Experts of a small language model: 10 layers.
Below are experts of layer 4 (counted from 0) of a mixture-of-experts language model. Rows are named router (the router's row for the expert) and show model dimensions 0-159. Each number is 128 + 24 x the weight over its row's rms, rounded and kept within 0 to 255. Numbers have three digits each.
After each expert's rows: a language model's description of what the expert responds to; "comes before" lists some tokens at least twice as common just after its tokens as in all text. This comes from a sample of Wikipedia text that the model never trained on. Tokens count by the router's weight.

# expert 14
router:127158111110153112115109083128093121125107110083088174112142122129140086113101124159138150153116097099084140125156105156097095130105134155146138116120130130100089168096139134150102145151097128158153123138105160174084128096149151082155094135142167130090135123140131133166149141122152177142137078163133130105114135137177134159144113091121123099128110108134084096140132138180094151145095133120163123100114131102122125159136117115127163116146130158147098122169128136119142137119081146
Word stems or short nouns and verbs that take a following s, ing, ed or ers ending, such as product, campaign, ship, form.
comes before: "s", "ing", "ed", " of", "ers", "er"

# expert 46
router:132144126069140153136123099111134152124093106107118179103103110115109084101138103154157162106135122091132143157101148137088130119128101120158086100132092164095105148099138127129103121124138124161117139143110155092100142169137140127137121114156094132148129154089153121116132107098150133185113118120153096119124121085131129164123126091175171062147146120062117130127138131111154137093109126165129122160132105104158109131177145115091152111128139151126116084149154132105124144106121138
Closing parentheses, quotes and braces after years or titles, digits of years, and pipes in list and table entries.
comes before: " |", " ", " -", " –", "–", " ("

# expert 21
router:098153143098156098139146103143146152161122074120142149112156105158142101154175104123128110099087157142125129124145151159139116127138119129133080105168116149110085127109142146142100157112141112177133163141114150100088120111124098117157107115150105175102114106037117104125146121146125107123122098117143133125106122144128136110154145111124156127141141145077092101107196142132115115122110154125145137141123063116134118159140122119106142155085162123130115147131132171088117125162107134
Final pieces of city and team names and last digits of years: Indianapol-is, Montre-al, Orland-o, 200-2; also City, York, England.
comes before: " |", ",", "–", "\n", ")\n", ")"

# expert 1
router:122173131120146112119082084142133162142101136131063156126133136141147104120177102147152127159157099136083133101130117157116086102067143166117082112124139114122107123132120156133129151132087099118122122116114135134113155152197130134148105097184140142139115097056092134122098115120140151139125086113169096164101114128133098182146146128141133113166131080118131104143131126112132118106140133136129090097116128114156112162140113131119139139114130161134123134165164148146123109127111131
Word-final pieces forming person or role nouns, like -er, -man, -ator, -ist, plus role words such as King, director, coach.
comes before: ",", " of", " (", "\n", " and", "i"

# expert 62
router:135142129095194148149112110115117143114137115113125135103119135125136083092134112108170111108119161076147157137203138120086112154101100121156087101154089145137141139138127132154109151123136119123102062118138150081085132108151112070130136139131125146094117146116106094185148135122145146135141113116126116160140161117110109114099132127140110119090143141120118137149154127157135082094103145175107110116135111147136106177113140166116184161127138115140121131130121167119096135156129130
Prepositions and words expressing location or direction, especially in, at, near, along, located, north, in geographic descriptions.
comes before: " the", " a", " New", " B", " south", " M"

# expert 19
router:127146141096176109158088135159115159103127114096130143108117129142127092137169080145142126119094106103098139165176139141106097100097117117144099151146117151097064129124124097161089143093100109137128120056136159131116115100120109087115146109128151176092156131127134132108107118151150171154160116143154126139136148130125114162127110134112126094130114145115114084172157119146138129122095135131159095092105085120118120140106115176128148131105138145116080084153144115114098139133145130
Nouns for places, buildings and organizational units, often after "the" or "a", like building, village, School, station, Division.
comes before: " of", " in", ",", ".", " and", ".\n\n"

# expert 35
router:124159145133118121148114112151107145136109110078108158144139113126102117163131116146129176111132133137116116120150127107069127134093127135128098124119124166139102137111108125169117171096060111126115117159134145101097083157126135136118111119114132147132104148121115150176120144089138139101149067167107137120120145147120137098118118132117119095136102103131107074087158109187088100098154095138149132148112137115155115152146127139077190149119204121132130101153126135128114122123156133
Decimal points, commas, degree and minute signs, unit abbreviations (km, lb, ft) and table pipes right after digits in statistics.
comes before: " ", "|", "0", "5", "6", "7"

# expert 49
router:144144138121150139166103103128149126086142110120118121113146114160154100148143089124140128113124127100153118082141103125130130120101089109110126137173126168122160168114088174140134148132114121142166147104127158114108142095163139114133113152151172129090135108114150110167140137095155166143128107143129122152098167111150130158140133142149167072118071123119079108089165137124124124121145131120145053151094098107122108141178154115138115150108104122123117098148157102183100109115116127
Past-tense verbs and pieces inside words, like made, served, announced, -ed, -ing, ambass-ad-ors, manus-c-ript.
comes before: " the", " by", "ing", "ed", " to", " in"

# expert 41
router:122178121086145164151119118178118162106106099097113184088121112111132103126144159139154129126109102126160175111133125110133094130088133153202117123147123147136122145100117166167094139103117104135110133119127147163126150122161107079162106143142141169140113141115134098130149139152160113108184153177153118135104106097128121134091128158143117131101094139131126103138180125122135125119164132123178146123138113103157111137147157128065127143098147109118122123161149132135133163149134125
Table row breaks after the last cell, and word-final pieces like -ater in Greater, -on in archdeacon, plus compass words south, west.
comes before: "|", "-", " of", "|---|---|---|---", "n", ":"

# expert 3
router:144146150126158101169112130136139106153134117098095119146095104172110111117150118167150091158127134100138142117166120137108089141123106147172131076117123123105108135116124174187116107153123134146077112113092138151140180150142139149151117122148161127103089158108160159132165094115129132123169109144147120092122156097111094106152090070143116147115115123121082106121165130151113100100099104156149085120127123132135134156136150115085147168113129133108130098144129121156115089134100151
Second pieces of capitalized names after a lone first letter, as in R+en(frew), R+al(ph), and short capitalized words like Red, Fin, Brown.
comes before: "-", "ing", "er", "s", "ers", "e"

# expert 22
router:175132127130139125137112119172109169150105132092119135108085131099141145123139132128170134126090127133158134130146136178106121107105117112146100095127131148126119179126135141127122169116103129172063126109154172116083156156124140145121131096095093161150108173160123119158122066108122127087112132121098114161119131100146129138134091100173131129129128100113106108104142119129127105112133113138116083117082088090144123137135142113125180145127173118161128097181175131137118139142144143
Pipe cells in sports and election results tables, plus short prepositions in lists and captions, such as with, by, on, Shot put.
comes before: "|", " ", " |", "-", ":", " P"

# expert 38
router:121161152109123133154148129128114123135061059102125133112128121126122128129157145203136145149133123114160114120133135155106106112131171146163101104155109157107122147115127099180111120125109100163131118062153186113123183151138152111091119109144172158109138145145130102151146100113111118115170121118121138116110154119169135155139138098133117107138120116102127087140135092191142116141112107126135153091120123108163123151152128142130129136111136105106090103173125143120086129105100109
Field labels, numbers and separators in tables, infoboxes and stat lists, such as Length, Date, Apps, Birth, No., digits.
comes before: ":", " |", " |\n", ")\n", "\n", "–"

# expert 57
router:159170124123144130128134111124122130127121129094117133143111155117144118117160135126147133126121114116112121080165117110097101109126147143134106104130117160130110143071148141136095111095120099152114110152148162137105147148152129138118122112143139151090143146099174141143117133138083135121144121137103062090131131118123188123098090131159147085151126128122106175125137133162104053125073119131157105115086115086153114115147145100086178130120177180142144086153105123115094116118115116
Month names in dates and the spaces or pipes between cells in election and statistics tables: December 20, April 1, −2.7.
comes before: " ", " |", "0", "1", " |\n", "2"